Weights of a small mixture-of-experts language model, trained from scratch on English Wikipedia.
Size: 9 layers, width 512, vocabulary 32000.
Experts: 40 experts in each of 8 layers, 144 SwiGLU neurons an expert, 2 picks a token, a sigmoid router.
Training: 463M tokens, 7059 steps.
Below are experts of layer 3 (counted from 0) of a mixture-of-experts language model. Rows are named router (the router's row for the expert), gate (a neuron's input weights, with its number), up (a neuron's input weights, with its number), down (a neuron's output weights, with its number) and show model dimensions 192-255. Each number is 500 + 40 x the weight over its row's rms, rounded and kept within 0 to 999. Numbers have three digits each.
After each expert's rows: "comes before" lists some tokens at least twice as common just after its tokens as in all text. This comes from a sample of Wikipedia text that the model never trained on. Tokens count by the router's weight.

# expert 9
router:461536491529537565404506489502491514487539559441572456487447497549533463454489477520571476462505570512462510537496518506481488541568521557522545515535490476499518563563432513504504469463437476
gate0:450513559487548531494497467521570512454519573583523536449543458435473557473567452492550497533501530550556456482532453485444444526506449508540461529518510491552484489477538503474551465479525496
up0:545515520505414506463507575497455573515487444433477459531525530586502457481516537486481503484447480558500536454480520468494506544505501497494522449565445496558525498467528434507456487506489531
down0:484534542507493538488527443516523513484457512465477476518561546540567505516514537532518530522470492472530463498480519533506505532497446492472465500482447536498497455509506532538489388468489533
gate1:445528521514522412526543542500477600500542493522545503542470522550532436555481554555454533540470473462496524485507419479451446464507539486463514493492560510444512591557477501520585519533446492
up1:552512551446506533477611470504477458514453478482461499480481531475507488501508420495442588529486561483524438459459464530475504505401491526495411480431519496451548547495495537519542491541545537
down1:496467510579507510408478508488509450521450506513526501441468501484465486512511530497495520519510491512535611515530490500490524511474495514475483489477495488474475506512487482480456450513478519
gate2:569431477502454506392511445570493542591502499463543445471565532515549450480525587486460578545457539497502552549475399488482496542567550494525478514535510505486441469487547550590539523500492556
up2:550523462497556518607463416520531493481524482571574460491504488484548460506511597506486481519587562442530530478487504494534521498447458482499425427576469479424522557471472559483506513479516449
down2:446512505483483482522467464480509480484502448457473525521471453631513480543503542528517564467478495504527448446439550525537521504521621529465496466472480526528515503508419443440541469442520503
gate3:454541484501528539536517493437557518566504481494489505544535451436512515467506467542529513539560464495536498476473520522448412477504477538434482502484547512555487437444464490434515464504566549
up3:530508464461507526562535535486512514514417449491528590569544469458473552540441464471508466556508485457505496493445528460551512521455473487461537532567487433468510484463532505431468447530466488
down3:521540511468546510455505472470478510437473458511548575538503517515516479438493461511483426488551512479474549469545505471497486494511515471561399534537502495488554484527491546498506452544530493
gate4:511545381444585438563570500524478431558481490409477593506466440549451501568618450524540534504473507482517463471482452445463492546537447485528498521503483462517490501434448521513486471515531508
up4:532483441382491504562476507499517523562501464469472440544502540523514484518548569432480445462546521543492530516489534523603534514576467497577560527511549497496457448475492455547470485505514498
down4:459508511533507536537462421499486544498510478443572511512440493459461546458438447549449454543505470496449497518456444485456469515544512494477589532485498595565499481522472483459487465525526528
gate5:434485564483530474532502486481584491529454513573518486440559431431525470485482534448531488507472477486495457481499519483495530492452450562491477494461514490588582476493504493438535480466483589
up5:488471525517519490526577467436502468450477483576507620436444541493476482466507502517470464448491583534461478484488514506606535449507512537426459517509449467533583556514495514492505490491459514
down5:479529535504494572441528495469587566533465479474478510491492464454433549510476520493431492498479452558517465471507535471590503454458522513468494467511470504473571491442582526439513451472524525
gate6:565443454437518456468494499481499532489483514543563423445506472475507532517474535460514522509466489526492491462491444494461524602514504510486538519600514473502572529532540413502520475488482562
up6:503490534587500454466523528493557503491517503531543546513567426517480465492483507525503522510550508515522487511477529498545480502544448485543543514523505534489438504556468474526553523496443517
down6:432526558582434482463545431520515474478448536511442480480522480513461501552455482485508477490499429541478463470501490457395486511432461524474515442461592472421503573469519498465517532532486569
gate7:493559444526427474589552505489554464478500502464515545566461547445496577479514493463517517509532498521536570511584432504484428539498571571509478445436548485480480455529506480462481544463511587
up7:594468523473534537475519477494450497464458518501525543542503459510482493532522594507495565528458553567510424463455550476556596457496515489524459518510488505441404585575494525516584486541465533
down7:540498575509535461546523427511527530605518523476529427493446479488481530524524444511522489513457551432538550476477490446539499487474401393534416480462571516397567496475549550510525588477488489
comes before: " the", " a", " his", " United", " first", " their"

# expert 10
router:523517515444480462429439482483464562478492497534565466508480554509465477558474535483447484377525475459547493550509527494539547413523496522423516456596532464448462448513467499489540531480503483
gate0:534518455492562562485511449526472478529488482546550526565486533516498531533531548551457552568492565474510518563452479533486470473518539531486587445575468507515482506469484483502554449552469414
up0:469543534508458511509539470462508457509536505541563515477523492522544455439498529477442422528550448497487474555428539472535464439563528550528474526477552423474566462555478485513435440439566529
down0:486526438459535492500486496429518486500549506465569443560547494508481517492482528528561454463507489452548489535463556521529521533497499534536469481489528417489526495475540495494504396496558530
gate1:519467439526490454533463455468452539481484422503494535493514472541508459473436462558521505530465478479517601488402454532536459427542535450477540437463524481514469496515492471532507495500479508
up1:503442519513565510450459504473520500533546509455507509450520510552528556444393475442449498543551517385498454532472459524447443565458487501499476509492526585524492513491493425514488509515487454
down1:548497461536481447479556479481446497546475513472528421452502462566485543505519444440481505454454544482488547521469416529481474529549506489438465537523436546537481498480473495536454563491465453
gate2:476457446506501577526505531487490563533552521424543480485519532475540441528548509521472468492474483472504493499523524547484534517563461504535522547476519591529484498527511489470537463437464496
up2:449435470442522585482512505477465468529492467476532563507550565471491496553536463558475532514467510448543510562429533505433547494578513538542505575483470503412479492487545588542519524530460495
down2:550441448415517553514593454516475493496486557494461515556520545488472439472487501519457501494501472495524489489477520566553466506513399517488499545583538571543519506509501588538522461552505478
gate3:469456527530458498545544482502467528482523492481551498434512510459513441514521459446455543539533542498453577538561531554488473520406498539505513509554562517469562535500481556571559519545446464
up3:511503562520516560508547467487511543564461536486486476518480480543462500506513477553556453479540497481487501521372479462458562522526535528530493556505496499538508504506537535546493495422460510
down3:563534534574491441533433466559489459538483508450511486492438521521501549448517570548536537508514574503484490498408503456426462521538519448524523529530539509536487548502522467484529466503530529
gate4:524506444495508555584505531528503500541477457432481444543539521506524450520523535493439427465520591604449581541492571548430528465538476442483488533486556500533515558449530509510477502589521449
up4:433447499489537553587470498545558436540524558526605467503523534472421533432524484519500500469515485463473438467421493490468592481499492522521523463525509541438523566483433431414519565425468480
down4:534580524502515535454511534531465474512501562529494541492479528542488452470500476532514572527531465486521521487456484443523527545471463517502465490518480514489572487599466559477480428462457505
gate5:419495479480562521494519526493495513581462494487524430491522548490429505535434449519526541462498475448485477535467552469470444454550525535498591475578416516399442497359505451550535528455497523
up5:513512505489502498479451484555617505480489472531489514517551515524520541512483540446559479462463463574502557453474519467403473474441481535451493478506604500504489485504515518538496486577486507
down5:545529510484455490513479473514530583565481510559478484487481493543536525500485524481495511560453514470543462514465447513454534507493498486441502523530499493567474486500477473490459443500438481
gate6:433513457533501605469529506437528546463506530515579609511537527461483539529496457479479531449418478501513563407535562454559494548452527469469499543511483569580637489536500476529533554521540485
up6:520505488450548445482469537534499502557551525560422500491489471464555462464559465459581475501461516482504439393467491499564533477532513511506534444501466515546417490554451503529532440510493525
down6:533504483520575532571513495510476473487535476540540487530576529437545491543476466514468504521456531498494470451438506473554506492470520462509497504529441563538533542418635482461522482511576513
gate7:554488545519490459559464495421476488553509504486516567512548495462469417528547474496509549500488440469467515581490450515577506482464465505555491479455526563522471486510509436455521454530511490
up7:465564519500487491526493514476521515423482512503453512416496499443481500451544523482526493524477484501465552479476463469450588522476448443562477506513552481514451520477515436561558533482513444
down7:511572471570491435426473455455457439477510555524523483467509552537500538482493606485474530479462515533471476529435433480464543520532587460496488496492535527444503535483482532513561506526520472
comes before: ".", ",", " of", " and", " in", "s"

# expert 7
router:527494563450493563474490481517496478436451528484495498480487459427493505504510484505504495496514445451550469512553501471510511459488506470570591497473483472524461528521477489577539516546454473
gate0:482501440496477513527569529491437446540461478424569455521557498504459504475505476499458501469521548517449540494562566423525452509441493508498504527515481563484547512583509496581492434528492497
up0:519457493525490452473525462494595504441517394489567528525542498525489466551490448504469531588495560470492505477544503484471502469468533509552501557457603476496534483451458534568499464540445508
down0:554485452521499525528469530446470491457490494510464490461415481447550571494544499476493546499534544510514435537542504431501488445543483481543537487554511497460513569555542501497464452499491534
gate1:445525547517548500518469480502496378488468454497626545497534459476503476471431495458580507479607522544452497470562501559599486498509456475463476494517514466472495525546420550473495453452517557
up1:439562512504469490488455540484520454485535528456539486500454502449542461414503517497464531532505512524482456531459408498470539546474533491516486519513494567485474595464548487413557497492466497
down1:467599553478560499473544504548483496461467528469503424475517490470563481412492473517529513590480476471427478516477473512520504533541491537551595492507515468495492519460506468543526486467506499
gate2:508493517542452515536417521451547516527540519536562529573554473463538515503469541526506489503462489522526512529493511573526578459481434532496588500543503481458449512507534469503540544508530462
up2:513522529566466487483460491475519499506465534497514537451518571496522475549510526487557547512490486479509487551473488498483469454479523530579510512522586567462402465572515471500430446526538497
down2:518485537468476481476507466452484510485494524430569450550472530479488493583519531467619530503545606504487455573482520451529476464499539483486494455558477504491482488557509457541525520516549491
gate3:582484559522589493553460455539538445472457488492454505522468426517538528480479516443498492472517484472502529507555516478544516447515513502524543532493502529550501432529483425531501493436436525
up3:497526453569421541458515464489507517556517481453531544483518535474472436435447507432505497526399507525486457471556507521555558556466480414426583554557556538520504527411504505471445544481469516
down3:511437526479526493528415549464516500499512502526552528494490522478543462525460504583458487463473600587513472467480513468591539510437484540529578456473516474493499531536452535495513499476522565
gate4:555464522515458460496434487486542516450515537557517470503431468568408538524497517483504473495546500542491476517609564489500549449420528530486446455457504512441517484527447434537537497542426519
up4:479502577500422464445466529557497473500460535442455505509479533534481458492482449540485477567538410514467493463406444500473524483475539560494410526480494507540551539555546519443414506436483509
down4:494545511522503520532478522508522518509422439493555483561456519519504479504471475489586516462507541452533571454469513484574483539529478558519448490533433493548455479517566453514470468538461365
gate5:510538539549602512450517556508516496466451449450522472516529532527538496493437523497465496427522442478468466449526555556544476487410558570414519493530576506469467528506504444576497447448476538
up5:537512505489512623583536470517525508528467570527536514482465578450542538504493547459563503461554486542446432527496455486572572470454449507463432476531552455419518495458538465533478514482445467
down5:507530514419483489394543490496490484573493451445492508447485538494466436507494546492473579498474504492490445461496478451542583468475572444544458566551498522519451552466536504450500494507479484
gate6:565468500453475551487513546510466524541508496458505502528537487610509491517519559458529505530467550487450512462491535496535460556441447488433540483464487547502468444573500459507456549475498553
up6:470457456539446545456514504541540526596519537528517483528517568523456468503541444474512483581510470444505489404522492472516449496547466558434383478540492561508504526464515491552548497448509507
down6:552571564437535516495483517484568436529560513486447477523447449459520474404480465525500508493537476526490511406522514482528475505526517467490565493517496523530454517571542486549521558523522494
gate7:486435488476486449551493459460508467510512458496556479502444530456499486457525421488479464487476508577420442579450536557520490496529496544562539454551474557454430493486453480528533489502531541
up7:548511482466459514572489478534556536511491530506523461437511520503460499487547451499558508396474572506476530445463539466473460484484471517492478520488503563564479561444503495497506517507555510
down7:549510563556436459459510517462537481511458482506495455497435505531454502592478450494481531538491461563432496570515480474549482522500454593498544496466453494534498414514555467536498508472555456
comes before: "-", "|", "\n", "|---|---|", "    ", "|---|---|---|"

# expert 21
router:526487598551429512517427490524501488505466514491557535527523458510545515559482476548456508511500520473578431539560463487458533470537543505482528494462563491474541521463370481547473494446546523
gate0:528481447443494451454449474516440450503531483460487484532467472568509451598485519514483494403503494499485563443518482465500463454444558532559507491518509482451492548535533527489513549525536501
up0:495510503556575509549497518455565493519496524458551559525518528435518483493457471539520460474483540509521448551528495509457553523479513474547440498480509495533575531468551527502445479556419464
down0:475465507479552490515512492495535406484498504460540574543489555515570512468456462586541462545506543446458471546511517457454533501495468440522527580507446492481565533471480451547463511584485452
gate1:502562526525511507531479519495568569525453505474512566499512537489443497444586495537478496503457491462442479441503579557512511441557503482508490481576493476511468454570466526464476459509499451
up1:515527451454515528557536512547458456474458585550577519549471538443524558466482519470537487462542559504524449489454456489474544432485523477619453473502517518494450462399530517546470495542509496
down1:505457459460516482575505503490434505500543616540509463414527449453509492497519552486481539504494492518480403506567446432469543513560411501505542481511496506421451535460521447461565498468450529
gate2:438513534561541528492485473485510481441513560541526506528469498462444536520482479500542492463574476493488504476496466574494532472558528494481538490498452546465437462423509482536419571532526552
up2:488498561434533492466534546541568430443531475503478452524475462536430429528494470486459495521488583480492462525439430585470495532481484493508505528537484528483445423451484516483488503445497497
down2:499459544492487517549524518522536504522570557443454424547506532483433542515558466511490570542503569438411556474517541511563487576458450461508597539548496554545415480532445468489530487505535494
gate3:541489458483522461478469526542456513585574467499497469545519399489508521518508439482387573518541500431473454460533488535516524555556610520551444485478488515509439490543493420477463557547465400
up3:466466491588503529467529486523504527583544496530546483583410514475561528480527498548514454438493517519511454489458474517546562485525534513529518522537479517417521515548507464549461561479549534
down3:540520498470528480495551507502457455468456456466535467510510470447478473485465518547418512504512500454502515492542439562568454525555528507516489464501467538513559482480558536515525474498497493
gate4:437542494532574506519453515536456508440484487533459463445463540489445533557469447537537514515513422518531463479515409499493494489617475462522573485582447405559437503553506483484526508548472424
up4:534479479493532401521513446504490493564440506552587453503532469464525435485531486495584486540499512515461594463567473553496521465467524510542536467518506551460513530491551499497441472509547505
down4:519545528466520554455554462513491469519463492505536490514478511480479515458596519592535512465547515535488473429506535479513565497489488512477500526474546503442474524457502442483525495520533492
gate5:524495518508520454480480461525511447533460519540502431511518477464496531523484498469507536477491410501531551547477499508592505485540565506491436494507488467498464517494558497509525479542499487
up5:463471516493448444536571498518570533535531487479539479497486525559503516531514495504470499530478503564528529541492476480520391508497492443474477517449464463511501622454502499520541523444482553
down5:498551520523509476440478500477467514492498461517471597482564505491466499448500473523489473497511585465460489496460451481504475437524526527551524469462472591533490535402455382526474492546542504
gate6:495484526446533478535511523507553501536519479480582563563462432453462588612481394492457460522554485443448493595447436527463523546460472599511495543456494534464497469496546521440500459475506484
up6:468592467491519503483416491502531522520547493515546457450480467491537481518482507477479507461482496540565491430514524463517508493493532521471415480474476475499484430521521440516519505508553492
down6:487515511471481506498463434509601569516473520487533525543488474496488552544505456506464586506478540490545523573460469444508517506540504478467508423456470523509513467444468479571524462500516499
gate7:415475531452508494551471500508414511470505449443489462517494488482554475548492573469573576536469505517478440519503515543538469543487509468518516532485539568558476550439509485531566554447460515
up7:520516501444484534479509472445584537565521526510520545520466478468490539517564453521511519456499534522510507453442551509496535412485552441517573533467521482539500499503510525510457531508516539
down7:531481431541540508481503467503504567485553499559497552527587473487421535501490529491571494545506497534579526481535531414511472457478474468520550492463410459551499465449555454545483473507479420
comes before: " the", " a", " he", " it", " his", " be"

# expert 8
router:491506513529533448481457517550490532502512505498482481467513504445476490471534548519483481471506538517527456580503530494423533489483540458532521454574477476518516546490475509551465510497489531
gate0:540487480618539488572559460471492438437481467503516493487480534533557526535442474510551537505518481484492536495514502464522501488504525486532452529526488497514486505527429507464557574472537538
up0:411456458539564514474513479570421528459525457454485525505471493487472423521525465456460534457468564600461447472531529512581535506465458512440563508452510484556530480567482489546493545529537489
down0:522554502505536514529481538505383517446473474539556478452498547533460498552470464528515513457525501521505493478540526485453548498463476474453544452420441525514471595462462491463530499504484472
gate1:486480448512500491496568505460503527422555504477472500492452512438515468399480526559524448465541519555531480521522538499508520485581502489395544458510502550495580476450507495492487475465485501
up1:484470556515458590520545561464412483507540470534508495521523540540549496555494479461458535572436401537472491634513511513487502512537462466489457455493536528549510505477474479490487513515515426
down1:493517513516454450539502516578463537474457483456471503450529528527543529458481468485517539520493548443500503444547500436473469505504472474495439547484507531560488441473448505508523589487442465
gate2:491463488486538523533470506452552493486518477458483522552536499558441539511456416422514545548486514416500424498549539524577492463527548485504479508475528480461451480474424469479477508431506426
up2:496478493460569526401457534394506415551465430473488490441469503408487485522485416419415532517511533491522426506504501468522495482503463520539524473587506470524539492481516511497500530425453415
down2:522496471497475563481514560484469457533453514517487501450601450560507539546526499519459440532515540473448469478506538485513494459531454531527503514492446500458480521563440488509488618552519450
gate3:539476428555435480501459531479523538507517446522526510512468589537489507542558545550512584549454523497439496527563543534512470481500467582518528481490477473541450425596495464508573465517481512
up3:486461482544522495527596581521546578425518518628462536475502555558421476503532562481484453490552466550541491530464508457441520528517485579488500491528472471478525526511543531491496480485464441
down3:548494468483445487480477480489516471524523470551485528443535566543413510527512514514491519526518508467549511537464473430407511533533504480481489508489481511566414518481521505521510445493469506
gate4:535526529461414486550496502505411559464513545431520429437437461512554473420491520473456473545531544540472487538527449520553482468480531493476510545514477529503450529548442596539492497425524518
up4:420521560596482548516524511507524500505478502501478496516505511463582467540527510576472535519497493557507496562550510460511555506479444563490515488555446441515497440444507563472456483609481484
down4:477533494478619472480458551451472497497419522536537529523476457534470511554520487435483603495443555456520508425477517412505560521457473528540550522531523456487486472526518424506515494518451472
gate5:484511547591460473481557496565552580516450505479494452511539492500518459439524478447472521501511535491480553427518481561533493535468486542479507532475507555474503483446491509533475536516547567
up5:550523460555440538452553527527483487457497506512492487518541464506520504520442543501468562416542495468496504425496481508595442502468551489589661460475530550473526525492512537516533465487500534
down5:508520498432464482505525555456570521518440493510457506580568513505392461458454498518523470456452440424488466482464496546503464549457508556453547490491418513549450419501509474527505454481511571
gate6:534544524361496450484517521466485526532436512496506465466518462529514523483517546549511532481484550494523501514482543523503504424472539542515511483418514491504529418457516526557424594568556524
up6:521546558519510501502531486566517532417496541546509555489538513505462538453501470546491522502479482543560451485571483537590556505513527480545437512480500497477452566464472511466531452487493502
down6:470568503553494596508507452477480517503490506553502568489524520515501478471497521505496538562503464523455501561526522467528538548428503550527520472465471502443500467501472514460522439487423540
gate7:483520486481503530498523474469482508459543570518457503506575531507451487477544472493413463505474481424542525500521529453485509523587556516592443481485523517452467534391522498493427484482438520
up7:477452498447545491497496474488520544492581539473529523496490522586457465513551478515487494467476541511522508452470464531506542555443550427482512534462477504478544475495509494490447568500526455
down7:515485480486469467544497462546508544502532510461564492459546501494490412566473507532447532556465471438584489513523542446521541464479593500554504607526564584495554412460543561551441538563497544
comes before: " of", "s", ".", " to", "ed", " and"

# expert 14
router:486502475480539565511477481470507527485526515492574501502435521494563464544404498493560462366527427496554429514523545479527460546552486447500508498470491448486524541498443530473466505545504458
gate0:483506457503461508557465427473424516472479475481492518489559511568528471472439537554420449506511542465515523431509502541482498420455463423512464478545484462515506488562488462479473537534480438
up0:498531457445534541478407457534558524388497494539514499527492489420472519512544511524466535485566487517433546490568526538480419414513452519495421516506529500488566487479482507489483479467587495
down0:562531525439470553476549501527522513471494467472472466488502515572536461525472560560473487514540412479500488482485518519538476510469436526518526449507484470495529531509423425445504464473488456
gate1:465607500522477551543468494537533443508531555541504563498466528477465464545586505465504535454518486515499509480495441560479472554470509457432484430453572430485488541515440509432532490516555486
up1:517495551522563505562482444534515582567518470405549488516543575468600537447506513590516498495546501582494551504469482435475454486521499495427533441516593488466542497465534504547510505512474500
down1:527472479444465497502456556480489533448426434508569551503508577527492493554526517528487482526489472533505466467502553516510489542485520468490489446534492494530510457548533500484506483476462476
gate2:493532510514486508399523500516553504500480519486512514529479477480543426492566533531528496479433478469514551507536560465512536535458544462546448474544422423483513555448520498513539536511523463
up2:562513519493485503511525490457495542556517558569491494412491461511478595453499582445554541496452525512467412545533443528456539514454496500604502478568557504539513484515502485597443541509516507
down2:575531466506491548508507465459476514553538478553565578527490542473498494501459516574510516543490484469498509493555483507512536621532498512444534530502475503515519491531461464505403480506461533
gate3:519523457525481484514484553494497560541580567536541519518500508436500500461507488554594562443544533531439481492533454501555487541496514531522523525530549524458515483461501543479557568490479452
up3:472454467473455484551484497547433480455533526581559510445518533500482465521449535480591523468518466504396433444442503470479436502485475485553544538488519481424524519563499576430590492464459511
down3:460503460523496512493502486493545515532581496495389379449532489451530503453478531483499486462519435555486532471523390468519506533503453524550488525502537568488459475495489479518555504562512482
gate4:486539493425480469575540482527461519534472556477493480592545469545455449494520441556521442501448538512470516528552459448533492572523460449558590452501509451477543507408514525520542494553559537
up4:441491510536454507525473530566549543453533508472515470540465552544456467484455472539567412548489487520544489524549504523538524502511451473434450512534518523502536508506493485514509495564492485
down4:559455534460485621476456468530503503545502413521434527530493538525585542479518409454512519482493504484578489484486435453450561554506483507556556464510483474478517602499507496520528518541482486
gate5:550550452533513551416527461475487497538500527548425508466514498495430500525459455517459511501541497522507433508507468494495494517541531441408540470495485513574517546428432582533532532507530403
up5:501436421516495497469597458462510520504508534479473446500458474514471528525465450471568516484517524531525505465488574519452494449518487497501468529503445453538502503446481527540525515555525485
down5:519477438469512536476516482490467497491484472467432485558539508569523431546491461540548493543529469524486448491570496529502540465565534547504499473462473534563512438483432537525465460524441478
gate6:515522580556462484459484474461518522481469521531497578543509493493489531503464480508461506484536475508489513501532511549499534457502565432490426534528459507469517510492496504463425496489433521
up6:503493506465484559523474589574510406483475529520541494486553533496508487455541445525568500546524486477488463504515501515574512496458545511473527548507516500468487561432440461480460466456533509
down6:653546517523529614477485557440502485530540468512521493522514508491498455453561520476481478446478543467505488560499509557498483490532510524449547565536456436574544524512503497554488496536529446
gate7:490505463528489499539421437508472499521438530501542470461468509471580460485493524520534472529553529540475518530489503442463558428437521553468569489492479546511505433498531528493557519474425475
up7:490488543530517450481509486516535520530495489533472509599473514509438529461516493549476546531421513485453451474510502428489461443517511490505514535466534530506448546404514523493481536530506476
down7:518477513502471520464527496441436547566425469495508525489540475480478536542506527513498497499427482500513466481470524561534518447523532514500500496526483460538421472478578476463468540467545463
comes before: " the", " of", " a", " his", " its", " their"

# expert 15
router:609492566540507511525400492506516520503501554581562509526537498498498494564511418531443496504585488479565496530490493449481463496560539519556543470524529483440464506555489541497466505464558492
gate0:484414547580454387463428517542546523443481510402444544447478515514581578515409445478520500492525459453493426526493535473485422513497459478510563493557509540586527455492485449468478535543455470
up0:509522503489503492487458522444492488490479488506494471451457468553460521565489518522477476492457507524450467504496539530597489485474561564476528524463499445480480497532571431477522524439532466
down0:478471475549475564568525525421489429550508496533516524418446454500425488462526551526560459524526535514553491529424474485435532427521486476459511509508493446468406506562467487477500561480514492
gate1:498516482563489486570530506498505472461544479505496568507547493471501526470553478507473530457531477515511474491489492466564516479569491470522495521559511506495581498544562548509481473503431408
up1:423495573507472554454493552379527486519440488517495514447430451486528422526487499534548482562533526578495599553533513520464548495451549462475459482504490592457501574474555529476547500525499500
down1:462526476440513557482526559489485495579507528535521439486503535536445468460566459459514447482524492481541533495501520412491567512527476496447469497445596505502548513484556562423512529495530526
gate2:495474566519487505510432467532515479533412573493532500570498438462470468450543504538566451530511436516488498399499507532494444477522469470504499539497456433522510521493473519570453467457532511
up2:550549544488503483554431449505468496424462522433528499561470530529547457542499467514419552504553506481438557555519479557535501558574495541454514520559469491452513414493436511537503530457510494
down2:535454477507499477557545524568506463530594524575479545479505511496432398422551447450523519527589451550491508521557450516552415503508482462477522528499449484455456524468523503541501500445456470
gate3:538530500473430547517495483523489527509540523505502538532539526518504534496534472516498504531504492528466489518467466514499525490430517577529465500518511476489489521543489501465511470419493444
up3:519465568476461475417508470501478552534437468581488510482521541441591519469430555498562463528520511479475498480481530431510522515512521524439461478546496550493518479483467550530441551449516566
down3:513496465533464491471536542506464438507478569488508427501492509488523511521478544478404449465469553508526509522482503474483494507485479452502539437550510503506459504470497534491490465478510561
gate4:553530494515558534496495524511484596473459473418473501479435482528496495552514559474519461501436514505495496519526493561531518490526444562473465527526511523471536463458513435438464482547452507
up4:404528479541492513519477490535504518514512438454501469523481486478493529429490495489484518535482475519518474514559490469454479502571506480510546529592568454567465509484536491560528473522532585
down4:492505545484482492497451511464560512490476459407438506532496423467469444509513501499493483518543484511483514506465466505510478527509510497470509472488481444496502471537503492470436460544507530
gate5:491551469525512447509523536400517538475522586488446453496574504541497455503497487579571518512470567541479464542447419424448484542568562521432499505519403520551524494490493503600469556516496524
up5:427514489490551490467485486467468550468399464520535538477490490451464525454521622535448485468457482475537421469466451531456505481492527517521568530428493522520494591478402493526447507533519489
down5:433520494513438522476462490574463409514465554535537531518551512516550424495497467543514554451514437485523479483478448452524511498505404574575515519487475555525468515533501497451481508472495523
gate6:517473535502501537531470488520531458467512464524576460472524425506499560522585542492437464460483547546485448477578430563549407469453513448476514471527560523450486506572535499459509512498458483
up6:486541530499482521493503492535564442449464498510536477479552487473465576470458469484460513512482524595458503465543511570571500492557413417546533472525470501526475599470501488511493567498476499
down6:454436469506399529548504468533448390572552573588507467555521477435513447500477519522493390532538490487523492489526535507555483560438501499509560514509480530459539509520486488478537530508501474
gate7:439499439521491542530501510430499527535492516478444502551571477489557532486497527472569505432576591531482545506423503546528554483486497501533486439438480499560426476508508496510509548536513483
up7:511462418537470521426524486547482527515555519473421544487553508526373536484465484424483491459543484540552497487481523512498544492531466467489517486477532496382540481485495499479559554474579504
down7:445446489434460403493478460564400479519511434559450517489469534510523477550491515414479432488465518466495527534494530545506550474521476494515536526522527498485565441508483490528488465444459542
comes before: " and", " the", " which", " but", " he", " a"

# expert 13
router:468536550549508471507430517473488531490514456444519581521464553490457483472513492519564484467467478501460400545549513505459584489535528530467522542502573390563401435463476524501410563526520580
gate0:540600478594486500479538514491502440480460470459512458501499418537556494473462510524480496502423507495542570486589501531530423465499561520500544479507534501499487462498555541590520526462506455
up0:518578512516440477565468502452401528471477491454523511531479481558529498537561469467471457543483453502489513503596550491499424503506479532467524546494558539521525484527455482444513552487502515
down0:441488488526529513534588546455476570476489468524522503529519488425486486592547503471492537471513500456523514513546523453537529522460491518572502498471482539470548566515521424543522512431507515
gate1:495504496555525474474511464530460522547501460541537495506504515488488556502478470565484475522535514502483482595539555482520529519513538568493399452493500404564490473541536506499513489481476584
up1:566457563538564532538503488540485504558463452544530541474526472560461552496503462419511568520487509475504443563507606568585525514465497517579429460494416587474436550465497476443436467530472475
down1:536456442496511463500498485539504488480482474488560472547546463480445530543495461505473537475489511496471441515489489496555529557523486481391457529565438558531516487514488460483484477472441455
gate2:514499499524526576519454557499537497515475398538557496480553498444438467509491531471515522432407554524532540525511518521472520473475549468481507544535529471524542431628437498448451546445453545
up2:505454557500520459547483510539412538528453525481544524492406529575428556505517506480507515536497592517466421571470507476459475505537535538511509500567457433461435498480457537533519478450523555
down2:494454488451526470508433470504515528555515482514574545476497558534427489484504521485470559552519450455473534474543509481567441454491478539529479517559493522460471515484505492491508476524449512
gate3:538524516418518534455519513531452513470518482480470501490497451502521504462494478512529505515520468470413568496525465589549494540486497515508384527494524477536496469567481478499482480449579474
up3:494611536496529455550461510483470554510464493516531589458435532540484567516534469538449496479468525552507468514538519442488551480490471534530503474558449491532520544382466489527520492533512586
down3:560475478534505471495433468492518536504486499544541530476516501501425487449485554474476510469526513440545434465508543462501557472469471474456485463528533512490461508529529472504389567410502526
gate4:524481526445509578541527470519566521509508486519478490482533455535575552456538515469517476486491537507476538460472506504439540482467453510451476550543535499502547555550479511470469493481429467
up4:509547487503518470420478528431448488519514521474517508427476493530469509469410519496483534471495546523502531444579500533561487509508532508549541494468478517487531476496441501485490462513491509
down4:418540533499543497511395561515434463543503503517465544459536471535481517532471505534473519513513553529457539538442508542534456498647413569548483528452570505456494473476480513501456462533503519
gate5:456534534553547463534484427490510436453561407547478515401545514406513444492558469498477534488507507512554466550476488455503529532531437501546418553503563453520551413453508509502537497514532580
up5:458450454501502509495455558502508465481442467498491490514431493452506477467604433484516550495498542535528461516408526455511516509548515439459398481515465481554445514464472562518497530475513507
down5:479573501475523535542473515492505508548503516516492514524530445471468388500505436436494535493491504501501511501602495427481514564569506446496434479509531545534497475470483518519523463516525505
gate6:487554502511453537509477481452545480500527410491571536472513594500528483477602443545494520476445464481479440634449472466502541467512492487541501538582512438524449476506446582481410640436493548
up6:448572443512477542549547572507527462514516447475500495545527459504524507596415470544445502489522533476546411490449501468543437571473496521641488493495487476523498458454457516471487500532480527
down6:493468505478484507543471528553513526487564532472489450594444499536534493595505541522527487492485482486460495509569506555523414481574526505452472461453485569541555431465461592445478471546512500
gate7:480472508448531544461488490501449520446530413460471537518514519484557535516475448418583431598421550501498463501489515547520491563507514466541468507494575503553489471417452462455465522478529513
up7:393560538483428482523574529477461512548510471517501487446509486523519494390528500516478475457475476463503574534528449413464509458475487464456458571417406484535523492455499571502499598609526453
down7:499570494567509482520468524484616508587523488484568521491471389506460461510487440463488505407471567452495537488511445504482504445484533504512490540505496469562522527540545495514492516512485532
comes before: " of", ",", ".", " in", " for", "s"